Below are experts of layer 16 (counted from 0) of a mixture-of-experts language model. Rows are named down (a neuron's output weights, with its number) and show model dimensions 0-191. Each number is 128 + 24 x the weight over its row's rms, rounded and kept within 0 to 255.
Before each expert's rows: "raises" lists some tokens whose logits its average output raises strongly, later layers aside. This comes from a sample of Wikipedia text that the model never trained on.

# expert 13
raises: " The", "\n", " It"
down0 [128 124 112 105  95  89  96 118 138 119 124 134 138 129 112 152 106 120 119 135 107 166 115 137 129 115 134 162 110 131 121 168 146 132 140 135 118 150 138 135 122 119 138 122  83 130 119  91 120 106 154 111 115 118 102 141 141 100 101 143  96 156 119 112 185  95 141 122 110  92 102 116 131 121  99 103 119 127 156 123  96  99 119 130 111  98 162 128 118 141 112 146 161 166 168 133 141 121 157 134 105 182 135 116 149  83  93 137  66 134 132 117 130 120  87  88 133 125 144 116 146 101 131 135 128 169 152 115 109  87 146 134 137 110 135  76  97 173 149  86 141 115 160 200 138 118 162 157 155 147 160 160 147 139 162 106 122 184 148 113 144 155  81 123 115 173 174 117 117 143 136  87 114 153 122 153 133  97 138 163 145 129 164 144 112 187 121 135 135 105 136 146]

# expert 16
raises: "ro", "id", "s"
down0 [131 147 118 125 154 136 122 152 120 114 127 121 136 114 138  69 167 134  98 119 151 161 165 134 158 159 103 127 126 108 140  77  81 186  79 156 132 131 162  89 144  83 168 154 109 147 140 137  96 147 145 125 111  73 145 144 121 110 124 178 149 126  97 158 139 152  99 155 126 130 154 176 176  89 148 101 148 106 155 143 134 121 119 132 108 106 157 102 140 109 111 142 152 140 128 154  92 149 132 143 129 144 113 164 156 117 143 138 137 138  91 122 163 107 165 160 116 166 119 131 133 145 146 152 117 115 134 149 121 143 130 149  96 106 150 148  61 130 140 171 153 111 104 100  85 133 160 149 109 125 118 135 114 124 143 165 129 129 133 149 128 133 115 121 112 137 106 166 116 111 119 129  98 153 145 134  90 130 103 103  86 136 116 121 121 140 137  72  91 131  97 101]

# expert 25
raises: "ar", "y", "in", "an", "en", "e"
down0 [102 100 110 112 123 118 184 184 105 122 113 167 101 107  87 160 107 140 122 100 120 104 132 123 119  76 147 136 141 114  83 152 112  83  86 158 147 121 129 110 122 109 151 142 154  99 158 115  93 114 144 147 145 134 111 112 107  95 136 124  74 104 155  66 114  84 115 139 116 170 147 139 108 127 172  95 149  82 133 130 168  81 108 129 108 130 129 147 123 117 117 141 149 159 123 103 145 131 139 131 137 128  61 131 116 115 119 101 111 104  77 130 144 165 101 161 123 134  89 158 137 107 128 117 144  96 119 161 114 144 134 119 115 195 115  97  94 182 147 122 142 141 156 103 126 100 131 118 113 126 128 151 124 142 138 127 147 177 126 127 112 145 110 105  94 129  98 125 151 129 135 129 146 103 143 104 139 165 139 151 156 107 118 116 114 103 152 114 146 116 129 130]

# expert 0
raises: " |", " ", ",", "a", "\"", "."
down0 [105 181 120  67 110 137 185 123 122  91 102 127 114 102 132 121 155 157 124 163 149 160 132 130 128 168 111 136 128  99 122 145  81 138 115 159 126 167 169 170 113 168  87 160 134 156 132 114  99 123 131 120  99 152 113  83 133 182 120 117 150 148 124 126 165 129 125 162 119 151 149 109 147 166 140 141 110 133 123  90 187 129 146 126 136 127 122 130 158 125 125 144 128 135 183 139 111 136 157 148 101 156 153 141 130  98 127 101  96 143 139 153  88  98 144  94 127  96 120 109 137 133 187 141 136  87 161 186 111 119 163 114 138 115 108 119 124 118 122 106 122 142  98 112  81 111 111 114 143 139 130 119 155 177 114 126 134  88  89 123 117 126 118 168 125 142 157 146 165 128 118  60 140 147 149 120 128 130 104 104 145 106 120 119 120 122 136 128 129  96 121 125]

# expert 9
raises: "l", "ing", "le", "ro", "ent", "all"
down0 [141 149 121 178  78 150 150 143 136 159 132  93 159 112 162  98 148 156 161 128 148 141 100 138 158 117 108 111  78 114 110 146 181 122 131 142 183 141 157 161  84 106  97 128 182 105 149 158 109 117  75 123 118 129 108 148 159 154 101 146 127  97 121 127 168 122 144 103 137 109 129 132 103 118 136  80 157 110 104 131 150 148 129 167  89 115 119  86 105 154 146 122 162 135 135 119  91 123 127 104 122 132 122  95 106 115  67 142 113  95 141 117 112 126 152 110 145 108 125 151 120 133 160 110 145 125  84 134 139 134 137 145 115 190 132 118  99 123 140 117 116 160 119  68 113 127 110  90 106 151 118  92 121 164  93 141 114 143 137 133 119  77 116 137 154 151 156 121 122 107 131 124 153 155 137 132  88  98 137 122 122  99  99 109 122 125  85 117 115 100 127 140]

# expert 7
raises: "l", "h", "ing", "an", "c"
down0 [139  64  87 136  99 141  89 136 118 115 145 172  90 123 151 128 122 133 116 127 121 116 107 111 132 112 113 111 149 149 136 151 150 155 131 150 145 124 153 147 142 130 106  76  73 145 152 106 123 180 174 130 112 148 179 144 101 111 110 134 164 116 136 100 163 130 117 114 116 165 130 131 158 132 127 118 120 169 133 140 131 115 145 128  83 136  90 168 145 134 159 134 129 143 114 173 163 139 101 152 115 107  90 110 154 115 102 150 171 139 146 133 111 157 113 160  92  98 133 121 138 151 116 146 163 119  86 120 142 119 126 113 138 107 151 138 152 110 169 164 144 127 116 123 117 110 132 143 114  72 184 158 104 153 155 122 107 125 126 138  97 104 152 130 152 134  73 155 146 148 152 133 134 139  94 121 150  95 114 155  98 130 104 134 131 122 160 125  70 127 184 148]

# expert 6
raises: "ran", "er", "ry", "h", "r", "e"
down0 [158 128 112 191 140 107 123 162 119 140  95 103 134  82 149  84 193 149 119 136 157  90 167 104 143 100 102 143 146  87 136 146 126 101 105 102 146 118 133 101 135 138 163 132 134 150 129 127 122 156 167 129 152 130 136 118  87 117 140 147 142  88 139 144 138  72 128 141 138 162 133 155 138 148  84 137  99 141 136 100 127 114 129 101 189 138 132 147 123 153 102 110  94 149 157 145 118 105 138 153 135 109 144 148 142 147 107 156 160 167  96 167 121 148 105 126 138 170 129 126 122 159 126 167 160 137 146 117 166 108 120 117  98  53 146 129 137 126 133 131 119 126  95  91 130 143 113 122 138 102 164 103 106 122 135 116 135  83  83 138 132 134 129 123 100 147 132 124 132 116 164  63 147 113 141 124 157 131 114  86 122 124 144 162 107 160 102 163 124 105 132 121]

# expert 10
raises: "il", "ina", "ic", "ile", "in", "ince"
down0 [115 143 106 150 150 130 118 116 169 121 130 122 121 104 140 117 127 120  98 119 136 141  76 182 118 127 191 136 131 118  96 131 145 128 156 145 136 109 153 144 147 126 141 140 134 118 152 136 158 146 133 170  96  95 149 150 146 123 128 168 142 116 151 129 138 115  69 130 149 122 148 124  92 157 187 122 116 138 159 105 172 113 126  73 143 111 128 105 169 142 132 172  82  94 143 121 110 151 142 180 148 103  71  99 116 109 169 144 120 153  99 124 147 114 172 149 176  90 101 108 146 126 118 169 105  95 151 164 135 101 111 145 142  91 122 142 111  89 151 148 132 118 108 149 141 100 118 149 130 128 172 115 126 168 168 143 128  89 114 148 102 127 117 175 139 112 147 132 108 145 106 123 127 107 134 156 102 136 161 116 172 141 115 119 104 153 136 132 112 106 123 133]